python train.py --n_empty_slots=12 --balance_bias=false --init_std_router=0.0224 --vocab_size=8519 --tie_embeddings=true --beta1=0.9 --batch_tokens=[65536, 131072, 196608] --steps=5108
Below are experts of layer 9 (counted from 0) of a mixture-of-experts language model. Rows are named router (the router's row for the expert), gate (a neuron's input weights, with its number), up (a neuron's input weights, with its number), down (a neuron's output weights, with its number) and show model dimensions 0-95. Each number is 128 + 24 x the weight over its row's rms, rounded and kept within 0 to 255. Numbers have three digits each.
After each expert's rows: "comes after" lists some tokens at least twice as common just before its tokens as in all text; "mostly gets" lists some tokens that are sent to it at least half of the time. This comes from a sample of Wikipedia text that the model never trained on. Tokens count by the router's weight.

# expert 40
router:122156104158132122121149118122139158136144118129120093131116135141112094122130166192099112130121094103112071123139134100138168115187175116103119084131101119091128119122115154133133141149172100129137109119120144117131127145130099141088124158097163105123160166113133093115129060097152123125
gate11:105143129158114104142105126132103159149124128118115125137126133134088095160120122144141068136146111081095117170098163140142127122138128183144106123111112150085112119135089118169150146132157104147110155120140138117157103136135102154078174141083125109127155131170112070115139102099153134136
up11:128119145127143097135135153094123171117128063134136102118075141133141148121151094112160120126104133114132107106093113098145133123095149114150106113115122129123106172105084046110120103133141142153124119143120133136148129142145131113109160073125116109147097150109149151152071101128133177116
down11:131121105141136136161132150103158142152120125131126151141101053110140132131166134104132128102127101106116138164118154150120125168161106081131138106117095100152139081092115150121147119098131110166110143112119090152190147158102119123163151174111118113154163106130168155103139140152137148125
gate12:138132164100169152147128129125154163129118125144125139115107154136127112122137144131134120139126135101094091098186110146115150128175141116109167116110144163133147137142074158101116137135212130107152129139116147104122134156141116141092148146126131078172115153099107158114095103148136095090
up12:136118109103167154147106132114127131121140136147117098108106113082155129136148146147145105127128097090081069121117127125117116130132151132114171136116127078127132151185153131120144139116122158098127120122121159110141080141131153142161154186097144106173163099097119092112140096109177145129
down12:170122099112122096169116137109134133098130113148127103125111111127138092144097139162165138138163114101156154101083175061119141121116155136166110132139095144097110126103139105099143134121146143159089157137142119105093114102134112142140122128164134149118137168165130156167107168124160169119
gate13:161145138160129081073172096073109144113124110166101151098138134148144140111124109169151129135138137111093096153135109125132203074140135088152122063162113098124123128109123145115109117119157113127109112142125142097145151125120113140096120113123140129105160135129156120098125101133145127126
up13:129116104130097157152091141108127076141139116114181127143131105165117148133097116122118148140116122108126155150172141152162094159127162067130137138159104127124097087106080121147100129151100161123142158114139126081142104104123155165136090149159132164149113154098143127106126164132141148123
down13:141123192111080143158135137125139128096126107108094166095098147174097113114119128111129105145124131122120112107142145079143104165144091121141096130124119100138096102145108126157157139169132124109167076110118109146174095138136111139110183140144125146129126126105135132148086133179124106152
comes after: "| ", "No", "United ", "–", "Pos", "MPC "
mostly gets: "Win ", "FW ", "MF ", "Votes ", "Apps ", "Notes "

# expert 52
router:128137138117108070129163137127125133164162122113156107161087132146130087109142133156105153152100115120109103091149146117122143118153136109111118072120098133083118083096151127098118123119145098163148100161113114108099116123096097160107132128095154124161118164079118106090102120114135092139
gate0:081117101112104105157145153127153153126133145128118156130088111102127073127127103123085158115144153096078116115113154124132142097135126103093085142094135110132126120118186133170134117119152102121130119129187124145176149187113145109174124128126141121144125146101141124101107086130128106131
up0:184118107143138135139097101131125118122118081114165120098133134116114161096113096149125084158098127165111080130125134153111119133100126124148167117145127105131100145116087144142136140124136140128128142094100101094060156119162140111064117104125152129107152129116144123111163175156105116100
down0:147128133087130169131136143157133144132126153138140107168123139149144126089108148178092108107116100112147170146071149170134141148115135080110129158124114127096134115139063148132145162124132169123088110124131152138089143140111136090087110123106152134129137097118149098124124134166105146078
gate1:111157088103082122056132142129137109114134116112132148127141095097101112107147135121099121136116111123134101176110152140114102133168137137103142156110099150138168096076127158142131122163123133122159130139108162140115117103154074097129112128161124169104125130087120110122173119110136170095
up1:183128100149129112151133106115124093133156123081133127127139073112097140102106129120114159139162101100120145101111108093160141124099136148107163072152158146135115150135132100155093110102115125078104119097167175099158107139117131160095134112142151120138114148126111097139082137138153111127
down1:139123105080132137130106159151119114103161116157136135172147115146146143145150119141152125180084120146095117117142129119106066133101155185162125085141139123148140095149177091102159155148141124142129112164158132094104137114141123153134124160136128133131084152166122130142106154147121085140
gate2:073131145141116147151140119159126129135146162126150128079122143135089125095097095132123141163101098118109144128143124103151091132119130132132129099085109132140120182119185147131135112148106084133126145095094092108098107177139134154108129125136113102092137101142091111118144126112117108200
up2:093080142170141139092091135113116144092125121146138115130140111081142119195133115085131112118143139168132162153155143099170122113133134141125163190131070144151125158133145152178091105112125139159113125128131130135109135166134127110165123136115132146108146137099141151109155094120141123143
down2:147126169125153119116129138134112099093128131090091094103115107099122119138146093133076108132124089149141162174137123152150083149137155103117105111146122113129070131147116154143127120151145090122138119150110200080128128122158099102117109147089131139135129157108149143169150116106150102108
comes after: "the ", "of ", ": ", "\"", "for ", "in "
mostly gets: "British ", "Indian ", "Chinese ", "French ", "African ", "Russian "

# expert 47
router:093120131151123111093126125115114153149131104106166109177106123139158101142157115164104111145114122139117117115137145125131117125182127118116130086102082153073125127097112163132134149108137085107101091136116123114116130131120126146102100139114176120134161132093122106084134072076110074133
gate0:106086148150110113059078127110110104125136093106140144113116119151131102156166135135107156116089131151084148131149184119121133134132112143099120116094078175104084102144145136156135119083155102107120118166116122128110170123151128152118135160117145147137124127128154150135151107126085108127
up0:111116167088117146157112128137130151161136128129120119151141069130123119126134154109095144081128106079172114111096139118143129137127154105163117170128143144071105100124103133090130150164091121140085133165135130103103126142117138133162125061151135159157110137106155100110131141151139164130
down0:153164131113136143135135146166179156162125159137115160138135130118153119146080118096163140124112128154128139119144120154150096123160123135135118125194141121127154129153099125139135131113141146131110129172114111086117119143167102097087138159171145138095108158157082150124163135169071128107
gate1:132122148149113110122121139122113071128135134119170151162154158144159134105105127099141133145103141163110109120117175097149144101156149124092128112098063137139089125138174138156159104116099132142108139121116150106150128181155172136118098127110114159107151150103154098140104141134169165147
up1:123153110142136127115119153084158160124140120103156158117138146148149111126132120087067186136129135163109130107126121137141088144079123109127148168151159123107123152114096124156147131125168097074167125129138145126166149088151137143121118125110100158142145154101113127103133108132172082096
down1:142118175141126138141134118162116119153119111137128105136096119100166149130112129147113157143154120081143135090101103134149136121102112098130095142161137160101120102109125129135127114104158147127162139146103091156128135181121077145142110171063148114169149110166110158119157160151157135173
gate2:131127138171133111119171150154101157106149129166127103129146130107129113130102140144154101125075151102119093109072119157114143182118105148128132115133113149085079146124131143079151113116138140111142104140168114130111169105097106126142137166143106116115104099073113104115141086162117119117
up2:122114138112103196103098123118157107072098141120147100153113154118130098102140128103124140095135067119140095145061111111156120152142130141136088115119099140143121148076125120129142100159115099129115120140150109119158138143086134137126121105183140126112131146144102096113103144152129164155
down2:070128140118139144099148121161126107145118109069139121113062136170092129112124119170137110167114120109095101147090163109132148127159125139088126130118164165102127165134115110142097114166149115133149113117123138143111111120156152107162124184177144128139132130092146139140137124111125129167
comes after: "| ", "- ", ": ", "R", "St", "D"
mostly gets: "San ", "FRA ", "ARG ", "ITA ", "ESP ", "GER "

# expert 83
router:131104105146138130100154084162145181162153114140139122162102148138130123145135126119124137136090118132129111136108146151179133094165115104079147102153087126110084138135158133123130134143120121144144116174121153115120085146166069168121128171119125139161133103121172075121111105112128127151
gate0:125143123086120135090113113136122135112094111153114090087141134147128098141133159131117189179142170121109106153104151156118152129144133133123098134166111119115089150168137152174138128134140115065128084110119118147146144179166109143116137157144135121164127135127133166093105124135120168143
up0:122137158132084114169151123143089055133163161115135114126151106138107127080110139116120112161130099157108114098135141134124149076157108116092122129118160082128156125138135160126133138156085099141154159155102095115142126126161113119148138124131120082116140097146118074165108103113125143131
down0:108080107126113151098071124130153081099121121110148095138096146077128133112142076126151111148131135114121124166127123114108153131126134123118144136099115144114107118154149143130105168099110124119141073125146133142132095098121133179147151079159167109153147113153119119154151132191120127162
gate1:153111081099158145109164138162151152114096195132123106169121132190133129131165155136155114145084174135127138078120138095151118098125151141127134148139135133119104140137143100138178167139115112133118145153142177128088137124140105126106142138130151145121127170100135150107126149117150128094
up1:125130111155133146163136152138181155158136175133134161103104120131165125160172109114127120118166113133152074100150122087118102138117144125151095161101128114135111096126121126138186098091160154096138131134116122144153114104085135138115095134117133121129082127169126116155160163116170145118
down1:103130106100117173160153114114092075116121137132115117110088170118117120123168172080140148133153171167116136157055105159116151127115109098115126144113133123162136124122167121137159162128141111150129117125094109138110117144133148103123159141169130087113147144124132148077139145120148105116
gate2:132126105140142132102111112154127143099102132122107167164140119153103145150125101156099130160139125095142120179124120071123178093156159133180149167121115126123127128078109126137130149161116163131134103147132162122159186120123107161160107117092134157138143131090144116133109134089165142108
up2:122099135065175127115160137136152159119124123109105121086165159142136095134120094146101115174108096119099122094116114132137141078138118150137107135154102144127150117126155125141140132131116150111172121095150116116184140087131157140115144123106092107110163163100147112120124110118188155104
down2:143117076143158096130127136144107084184115170108122133140109130124135124109163115154123146134162182166157135146087151107108106144105132128087157116108098127155142131106116160127111125150144153067143140127129147097124137124148136085153154129162098078118105129122113125138157123102155086149
comes after: "201", "200", "202", "199", "198", "–"
mostly gets: "000", "6", "ently", "7", "0", "9"

# expert 84
router:111110116159139074113143118119137165179139132141121098198101140123141140141160088166112137143110116157132131120149130098158148084167135110106162111172104142101103112134138144129122149139126125124135078138132144121135106152152094179097111160120139107158131108089130106132124082087123129116
gate0:159146139125189108136130119107154101138117131123151117125149139096172113112121131116132127139135150126102068079120102093163140129127076132159133134119096132135078162172157141190109130092130118132132107136108113134099114118141120134139075131075115130101112127120154115102115171116151138159
up0:119097099096119146109112117140136111135102124115120130090155120130150096144156122092211132112156147083125105107146172099112147141128088113109132078160108127143130111141144145152153139099206156162122149125108142085131142142135150137111148149105117165115148133120094122128129131111143148155
down0:128156144138141084115106109118111145146149156176151155105103114119115106166132117126173116127145195103107155117170141115153140135138123082144134093126126106091101151106107075168141112153165122100114082126108104160143116122150140104150127160114147171151104110144149138112131167120111145119
gate1:113128134129113109171099117140142126127146089135128156121118153149134117132100119124091137145124193089105160103115134108166104116133114114100110117132138158134167100108138138189188131144116125132104130100134152066103086149153073121145153143127131146144159129096168139115098118152115130099
up1:156135076167114130088159108133118119144111134122143138160128100115113109083113064155114135099115141133106144109129076084142077090097126125138177129137128146111142121113148114118114104189118150100109080128153141122093108136121153117131179111110113153121147096162139125131142133148143137118
down1:141119175135104152124119157126099136193169112157091084114109144130173124126156171158115188136123111115166122120133160149072113107097124123160140114172150144134136121095139169136118147126114154125084135121129135098128135130144132099113153159132097148110134146106121137119101124118138122077
gate2:148118086116104182137129132132139209122118120145170124184135126146130091137174093154123100106122145113120140088151147088117137103112137131144134144151132118125129100095104115135135104138113118159135094160163144106134116133086164118097110110167122126163158125144119119133080138140093143156
up2:141126130089116152096116114124083105132076134094134106120144147132153137146173108131124126085116111109170108145114120145111158147157114164138089146120162171182107151161179140147077131113112109144149089125161124156158153144103139125117097097093121134144125141101129107122149148141096107139
down2:116119122087159160117095155149157137131110112128121075116162097127130116106120153124113101119116142133110123127192117169185145150136080167109177147118161140100134094077125131120135126140105134086071121151129179125144144133153091111119133139123148101106131142106150128130127115109124154127
comes after: "201", "200", "–", "202", "199", "| "
mostly gets: "century ", "9 ", "6 ", "7 ", "8 ", "4 "

# expert 42
router:134110111185141076135126124177133188170128106145143087180130134124116115126123114161134110127123129142141133124168144122163143124150146099114138098129109156079109105116141136167127131135115124127158124164127162087103117153116105172081086147139136112131138128110115099094127082125130106161
gate11:141116122113127118169137163115099174109124094126091115120156097104075107126063118138090104149112148131141148111102184124152156127143154134128130112091135111084143124126158146120145118146162131130133159116140146148099129146096136148093075127113093117140158081099100144098120128119154108109
up11:146121122127096145098145144135125063091132184138123138151087085148121140080128137115149127105175130150099106135169131134135115125176083128143101140165168120115134161161147147149104134110165121143152123099127136125140101133157106163137086109098150145161133155132095124127132135164133094132
down11:125135143125060156121133167125156055129152145146113117160111144147112135105121087112125102113118138102119146115136140125060127115113154130181158158119112158153145137167141137097148149158140136096115141114140105116114088139124111093110100155135139105107143137107137116133175133164131108085
gate12:154101122116141117112130101143109119174154158144139099080097129094134132128103107122140116141135112120152127133120128061121178125167154120152147074125119141115155111166140089119138110119146098137128119134166090091112171135155155154149124182119131084107131088129125119121085141099137144155
up12:130137124106147139135129110077105136134104114128150109110099070099130165136177178110141106131094135105134121159135139087162153135117126110108135102158100111164112150126108135147166141123109134111191097137120118087104137134099149083126090134148163092125150099117114111158096140153119164128
down12:121127174112100152135116137103124165170118123121103160116148122137154092183142139165102102099161110118148171088120112127130103092140115133157072106129141097098117113130131124113167135149096130100138131120102154134139097132061114132103108111168133168148098107125108130171123152141147110127
gate13:069141116107092094103138131084115137146122092155136129139089109137138102177160142163134139128119144126118120119141144117101116097085147176112140132122171195129129136145154118142107101102110123123154134141113110156110080112105162089119143123125158144119181136126156141111124153103094141102
up13:101123145138127118119136111113136089109115153115114114082145116120153113126166134139179138126105119111112120181130135090174137153133126162137107158177112137179119140171123100137112127109133123109191115168131127121133143139164077178154113145170103164140119145088090119140131129155126126127
down13:122060101147144088118109148146136174137122137110111074133101082140112129085131130122164112131108176121144144138127111123144133148137127100121146137158166095135154127094115121159135128072088090149107146150134148148118119117125097138134174170164141151127129126112153114102115104151088159147
comes after: "| ", ".", "–", "on ", ",", ":"
mostly gets: "nine ", "seven ", "sq ", "31 ", "30 ", "29 "

# expert 45
router:137132160166102116123147107154111161173146087121145104155085143143148089099124150133083160155106119105132089123113170152150141114132177109093113093122122148101098089156102156117110115102140097171132087140154151133120114155140129124083128127126146116131160131124165128117090104151151121122
gate1:135154141150089149128092108131178180146156117131154123105166152108154125156096175108091173131157114127157115143116154118086114115164129105120148098075139129121125137145088138122152139115121134100133173137095106090174134089111109149103145136087095161134114119142145114128116120131123130116
up1:100121145114154142093128159085113127154100146116111145098137124142095125123169123123089122101103143109087160153146119133104144122124097114164111156135166096149094140121109131174159161114095107179116164111127151136099100107170138132158135177136158136107155129164096134162133124113121157097
down1:137154130094125114142127137094158122114132136101134114101172097090113114115103084148170121129112102162108143126096090126158130157120107107104154123140113115124112127081107102092101163130121151095119125140192150179162116138084103133133113072133137111143121109116115099123158137125123084094
gate2:106123092113126152152120126115121143113146119130124119104137125120106135179150101134137130116149133125100146134125114167102118161168128112086154064126146102180149144102120110105068109147101145108123163092139132099100156112105127117166110185169130109114128154130122098143132139181147141168
up2:108142096177132152170109131106082104156108174174109111123122097118106120172115108143134132096138128162154088080185145114095119110131124138093137148084159108146130122137130127164182129117114118155127129156084087141106101137149145117143137119163111129128120098117100113117142111128105133127
down2:147148141088106124110143146105119105091147175183126089095128118134083141101152126135167109124142115172180145122150123151131130139159124153098105128123133105159164103167172123167106121161115119154161162118126107108100143134166130135162122142125105145158129138122104101084108128142126155158
gate3:156075100119135097120108111122132167144172108119135137150089120106151127072109114148114100160132136187134109167147133137122129116137122154139153162136126169076102140105125101158146138127171084098123118102172132137115140104123168147126126097087135127100152106164116121138089128123135152132
up3:154138149083105152154153115123130150078138132138163141101099122172132146135148153119104125169129134132151178152096158111121148113141122142081116142102127090141117115146121097129125101156101177129091106105123066100129157153138134155127125149136146077144142120137115082135126093138093104104
down3:144113169091148135158145120111123092099141161129116111166121120142115131138157113098111138128130101111114110168102124163117145090148168096121122136102116135203121143149130174151118083111120123127175162091123154149198093131137122136111134118131152091125117105130167134125116111145165113129
comes after: "\n\n", ".", "=", ")", "|", "=="
mostly gets: "== ", "=== ", "==== ", "\n\n", "=", "\". "

# expert 88
router:127119140173139090143145081145123140151134140179125142171108150154137104155078108147124147134080106154124100117118161156138105136157147094136153095145119116108108073132126141114103131149122079136092115140122138103144078149122088129085124151108131174149134109128122105089129114097136108122
gate0:131160133154143081141119102124150166144085127143081134111126118124133089179125133099096121120095128116151101122067164194098099143127132119140107132128081085124114125114127132130150132162140115141146119095126136131131147140139124111100132098099128133110161090141097090137121164093075125114
up0:099107163122134125133077119152120153124113106114102097141154132084122098164150114103126153148132185120093105088141141171118120154157138134180121117162112152125167154131121119153108139140151155134132123068141076133108115112071101119109127141153116129130153134115095079120128097128130119146
down0:132112151142124159127155117157094129145125135139121095150151136109147108136128146140139113124106160132094086094103113095171094072096113119112100116144112134106088155078116130137151132132141134124132159169185131122163169079141148150118144096143136109129143117097172148151152121118161087156
gate1:111150083131120142130141072122089138083112129148102128139140115127116115109110167150156127100124121119122157164140131105126157071176178107120120114120121100144113095143133130113089141136086117142140112121170128120108100133131100118108101121073088153161154168109077142122163128126152119146
up1:150112141110162178162161160153122145129128124151126145133118152087137102152162137109104123139129167159147181116087141123102171134135104104162081140135119085151156126127138154131127103099128129106113135172140162147075131144148120134127159140081152147130118172140102093117107138094132108112
down1:094145094108120081110134112128154090124159157150137128140092093125124134090095160095114113119151137154143144104139091077166178108125159108154099098142137127116152142087143123123111108128099129143092107094119150096108118076145148133133127103132162150128139106114105079138151080131131140133
gate2:165116122126136163152182084181113143141125152127157111110116133121128071101112126106136129087146158109135145144145137152142118084134150113131166101126137120140117058117116114132125163100156136153130157119120140095113134132172171133069117167109146107145137106160152123131151104119162133130
up2:161158163117147111135166134117121124123119106177147199099144143134112094146169089116119157119122134115155139133128122113174165118134113123121101118147114089154171101165143119130130138091125117118156125129115127115126099097138122074114125124109124147167135127151123082108168131116061148154
down2:136124204133154155160138115083093102139128119178081139132119159144112139126103158074130126147149143107111136172143089131149141099126097126132106148122167147162095093123126135126104169136121106123105146118101140113140144124142116078108115117109141151160134149118139149117158126090099143170
comes after: "|", "a ", "The ", "Grand ", "M", "Listed "
mostly gets: "fl", "sl", "Fl", "whe", "Progr", "thous"

# expert 46
router:119142125143119117100138123118136150142140077123129108127086160138113116128107080131120129116109102150149114135143128110123159149177131130101100081142077121111143101113125145108121163108156069115150128139158098148130130159175094162108097130107150142148149103104135100141116094067179113121
gate0:126139114097124153082130156116128187152116149085100073123077123167115117147097119163134134115104115126155127162136091156118148134120082143159112144167126125119113123164103132123162122121112101138104129154178142117135148114177125093135091098115144129121153122089083113118122106131143135156
up0:152146117131141123099105135139147061124175149151125154159151123163086135118130108119110112104146132169115118157129118133141165100083109106085098147154139118137085131096128190154114096124089109145136093104112153122164100093148133092081123112111139124133133141143144119136124132100150165128
down0:083161106119105157125156145112141078119095112169130118112138136128097140132129134167133145149096089110114132117152102145131119145091109135133130139109162160084086124121104119114097129107138167132129122155201150126093135088158116119128124150130125127100111116148113107189156152100093140090
gate1:137162108156103121127120082128106154100145135116127132090101136109143124112091113144139155166109099157130091121116133117138083125143149124087119117111110164126154167122134103094139167141177128096136097126129144097144107158152109105136115092104158166089152147077118129153125127066160128107
up1:129111121120100118120129099143122133118138149122180132123144102103097127150170091109131149148116086127139137117098097155110126116120140086114113151099124129136125155133165127113062152149077107171175159147122135120163111135114111112097135129120144132125165148122114128135060128152151152060
down1:101126124127132175134091172122114116118148102097125136110100167146161094121162134107114118154133111070101142144153132130112170081125087121082172116132110114139117124119164186136140105133114117125155150080105119145098131146137138114158102119103111134135164127131132123109113099098135072113
gate2:138084114112156107068133128123168139108145138111163149143146126085108123126150110157110100149122172093174092089132096148074160133119071097122093145098125124078120113168155123149127120125130121122135149100102125141133137134127135134185154104138123137139159113127166154126117131148106121125
up2:125141155126139082126140101165109145120141132134116145146123111143133156087145138134124107169164128157119128117098147143122118108129068089158134169122164173178127135101072097136133074135128131136168098122121128120135116138173149118124140103124173129114085122149126120140121070160151107133
down2:124095137180121106111122128189083131128152141121123100147160122111108127146168135116114115135172100141119148142140135144138136115143131100173103120122104122157128099148123099147097116102124129150125123140102121107124106088105095180153158123099161168166111127095188143181103122123126134094
comes after: "the ", "a ", "The ", "was ", "is ", "his "
mostly gets: "name ", "song ", "called ", "role ", "considered ", "stated "

# expert 69
router:125099140140125088133152123155150150155166129141141132190078152117102099104097104128121132133102128159167099089099137133126143101147127089118129093148089115110108113134118165113116116172134109168130070143147130131098130151159097165093097108121168107132150129120156134134116112094113107144
gate0:133149117128142148126147109135101128099139114163134132146118134128107099119110151155110144125114135150106144129128156185114147131146080144082151079082113146148088133111112128134117154090079114152129085117141153089120141142153101130164101133146140121114110136056109170129134111132175157168
up0:125093100122083102129137120113156124130135116122135116110139159146110136155118081140137080115141137089113121111136126105139113175178145119170153129161127081089124097125114117110157093147110112165155099128151141117167116137162189148112179139121102181127133143129130114137096115109113162115
down0:100106132146125141112183097132122089169117158119073117112115138121101097100146120162113133073140177121127144164082113122120098127136158126124121132145114138128108125142130138154135116077111114120117118122074134146143139139182157128138157146113151200119177128108127145143118126102110115111
gate1:108127147152141065066115092144120167086107132163124165125095134128153137137138119122113161126123126091153104087137121110094152100125137145158160163126128156135132127113127136100114110137087055119166082104143104126135119105150109124130108089126131156130128120103117119125175145120140132094
up1:100121111152118121164092130136142112127074156134149122076136104154121115137134148114153135117101143097107083116168112117098163166143171106140120126132162160151147117141132148175140126083112132126131109065127139130117090146145107140126096149108105094136106149116193130125100095130127156147
down1:108169186127125109136163118135145168143122153146128170116120135080147130088127156140109167103107137106155124106144170131110114140079117120136140096127135132158141117097121159077118139127089099131161077161133144095124149094148158096116134133083128129153142141102107115104171128154140144141
gate2:130116166139118113105134130132143165126157113137102126159143109147112128161120113142129150120084151154137078121101129134120146091144166119120100153147150120128101119125150173179170114170132122108133100125157111164131107148156133082130075079108077093092113117123149147118121132137131157083
up2:125134171166100084140111137149145117125134148108139108130137101124177118139140102153124159167127145124107126110121155131192144102120116180136125147110133103117149136162149126188168150146135147152112094090155097122108114119151144099131140096144061156119127141093104113114140146141162159128
down2:114128126112138152133141139135122137082135164144144136123159138138115104123090135122096163137163052142083109121129102135147090143147136136147123096120130097147131148141126116118134125131135146153123140153111106140096094095112148145062197173160137134125127164166148136177155114114145160129
comes after: ")", ";", "information", "a", ".", "ia"
mostly gets: "\n  ", ";", ");", "conserv", "\n    ", "\n      "

# expert 95
router:138164146136151110155186108175153160161131113137132133153095157147148097132165134138103139113095115122097087102115192116137105139122129119098123092126097150107123109131108190115136121142152129111095092152135109137098136148122104149118111154088145160138178151117128103131118113093146112110
gate0:119177127138157110092150175171117128090119116152137160177091131139154116140143109127152154135147115159086125117126125151116121101173110091137103092151089156107117104169134143148124128105146116127102110134135142160139115107128146166130108113165134111154097134080179149100136146118171142137
up0:151166136103116092115126129153151150108120181152105146100113133157165143133179133141108151147109088167166139149115125142147162124091120146122131107150111100096121122149067158155139114096160127139108146130111071125131123163107133097123118105157156101146123131111110138091147153144168142096
down0:139124121110123127146135124153150078124147113153106146136115126183135161115149138117103146133122096172141153106129113105131097137095146136128100094126097114130109109166103169134125153099153060127112142131095115138088106100161108137146151129151110104107111137142100139153126162104205108090
gate1:145130114169098153082136064171106133123146075101090164113137160115138121102118124178085115115148118142098103109104167143116151123130141155114151093114120121138138126133125180102112102148162121113120164142142142168104157139167139125134091119100153117114135110125140148090115126105111143154
up1:086103095093125130116109128119138101131139116136132114132162131141069113101092140131101092144151129146134113147146167148125141140101175116096136149106123156146156193154112119134152109100141154155123144111157115162130153114072099121108096161106109112132108188107136106119089123098138152130
down1:111147158116153095143150168131074157146138141094176159109144134107144117112155159116145136134091127082112164119125115152102138092144113134157139132164132149135150134087123076071142145176136103159072096113121144108120120088129174118143122112126123127118140094144142143126138123120119098124
gate2:163110114169140141091139121157103161112135125090158128167143156175142115101127153128135106092120132103157103107161185132148109123141130063132117089143154136088149105136112135067144131167114137122127177104135158149129111105127110127126101123120158151122128170125097115126119131096139104105
up2:153083109179116132110087120126135117148105117111134121166121145122145139112101146095135124119114110097082128108136150080139136095095163117134143147131127188141144113162087095121129127121101139132106105099154197148124102115155118143153173163116134135104154118145135115170097111146101156148
down2:091113114137134087168100152109145135141177117122130110074116139069147135164151115115131191152140141140117144163094101097111133094117122185108159143115165136124130147144157098085112137118145102145128124101166153130141117140175145182136129126129111117120129109158125149144142114111135111124
comes after: " ", ") ", "0 ", "% ", "also", "1 "
mostly gets: "|", "|---|---|---|---|---|", "|---|---|---|---|---|---|", "|---|---|---|", "|---|---|", "|---|---|---|---|"

# expert 7
router:137118156150131120143192107156137170148123114145129118199126136172118094112109143135099140115103087120092143116082147149116138143139144127092095113151110127096095082120120169162095114109135103117143115152139139143150139160115114141089113142103147130140140104093135117130151076101113107154
gate0:133099135172151106150157155137126174108122108138155103142113146120159103127119080138112164111098078066115106141121111129105088118150125155108103130135141111120100081142120106125087137123159091109126160126148134149126108108076131141168121159127118095146145100103148102135145085130129126169
up0:114157140135112107111131136133154120147139113099104118148163133094117106121157095122170084090109128113131081107103130129182117123133113142119135094171141162155119152138140118141134146124121156155155093068136132117116097146124165147145163128120092106086154098124122126143148139105071116189
down0:140131107143149138142159104127135164135153124132107094153159138131141173144104163123128155122126153083149161085103122129159110143109131083147141144130074145083125117162164129092128144158138144157125097131120113089102096133153147124102060119136126181138074147127134116118144128095137122127
gate1:097126123118168140108114119107110171169120061131084151186158109112159091108137130140172101112094123131100131114118178132127103129144122093145137161160113127128108140101168133160160110129158126145141114129116161117110099145093103120137107109103099116130112131123091134133124109093085133158
up1:116133095141204118132121127119109135147161129143143139129148120118095157132121152122164111140155097152105151086134142140129111114097128127105078108116094120134119157108129152106092142141139179122176171104131092092112088119104139155099156157133128134143161083110109158154113142137093112161
down1:171093133092138086107096120128136102100106119114113136103097146105141159119114112174155126163144172132091138092157161084121144127142091120159095127125129129119127104128149124145129133130120133087143160134154089145124155134116188091133154119140180125102138144117140109172117110101095148159
gate2:122138142176147128110180096122124148137082112139137130169125140158184109102111098111118133124090187141094134107105145144128134107151110121111161150118101134169127121113158154177127114126150083157077119100113129122144135150135133137114172173094149148118115144138150128116121107153097097110
up2:144135147087090103140182110127151143140137152125108123094147089106126157100091126149126130102095158117128145117111101114125118133124124112177086118130130104121151154112129134159155098109147081126163130172101114123150140132105102092102136170091141094105094078138133150124074143128157106122
down2:162123135112134115144077185152166118144093147138123126082124138104125130150156160069089155135148118102143144093155135124133140139135148147149135150083115101100172126158124107145151136133135101146099091090142116097099167112117120110085128122118147077088118106154136121157135118102128141123
comes after: "| ", "- ", "the ", ": ", "\"", "("
mostly gets: "Me", "Be", "Bo", "Te", "Ro", "Di"

# expert 36
router:125134149143134106141128112161147123139128133160145123173130131168096089138111105134101155147100129116161110112105147119136115107152159083105171054118093103099127129119128172126126141131162095138133084131156148108107101142165119165104116132105115128117132148097127119117136092090148063145
gate1:157143127189112127127136176099131183158117118117135104120164173135102131119098144113139114141108119108135150137103116145134093119107173134084103102157139076124135122134069111072109136152145120116090113141136127166135157133168101096122123132163130147152169142159127142130134107118100134129
up1:083127108130150114133158126131128073134133137166116079146128123126132155139126139052112080160126114155134122082088164148135142131097101111100099118142151150151131136098158085138165134121166111094127119154158156107109106146146144121112122129097139130122165110139138148110155093097147145103
down1:134122141126091122109169120124139100115142121072113141114132132133165140092116091135106129132147113151081155161147113145177122112112124131109127119172133106084110119137140103123124119099085171126144111116141104120177102120057140128104134118114113116132113117154129164137159129090157158064
gate2:173110095128153141123122115140134176139075133115142112164108168121110060133150164131135110146140172128147141161130103168119143082142142127091140122117149077138135144120118164106111107142127171138118143105135093109134146119111102126094102107124112148108132121125145110120158178163098086134
up2:116161150159155144151161103124114167119139106145114152054131127146100153148087149109127145152133075117134135117139139148104143126098097133173101145143098142113083113107164088134125146088113108143150107144127112119138093122133161158173158108125113129117076118126147144130156171117118144128
down2:103121097118142095153153119088155167093110147131134116140123104119109150108178104125100102095120125133112125126137093150122148114149084140154149172141145088153108124133135161120154162120140143107172084134119112124116139153082118121122100093102145123136137086141144052135104144163110138157
gate3:139150159134159148111111113147128138142107093161140177135134122121148123113143155130066135116126123111079072137113131138134138151168107134143112121108125120139085145154129131110086113154153162137123136127146130120161111136123060072108118112171107119173151116097163092147150140132102092131
up3:147121150127116132100136166124127132138142129122133096100083129130138208179072112122148119124121115090149163130116139110103121103122185142142110153141106082110108101105137105140142125140148112137150155138103102083124140090110158130113101093123107132181123149114136172117124092096117135113
down3:127126105147085130130136123136087085135120120083098140117128132063115094129165123126163133118106084186145126082138112085110130140145120102138096128095106108162112138135091158133136152124109164101117123153156135117133116156109141115102120141169084138144153099135086107140145146101091110128
comes after: "|", ")", ".", ":", "|---|---|---|---|---|", "|---|---|---|---|---|---|"
mostly gets: "\n", "|---|---|---|---", "Succeeded "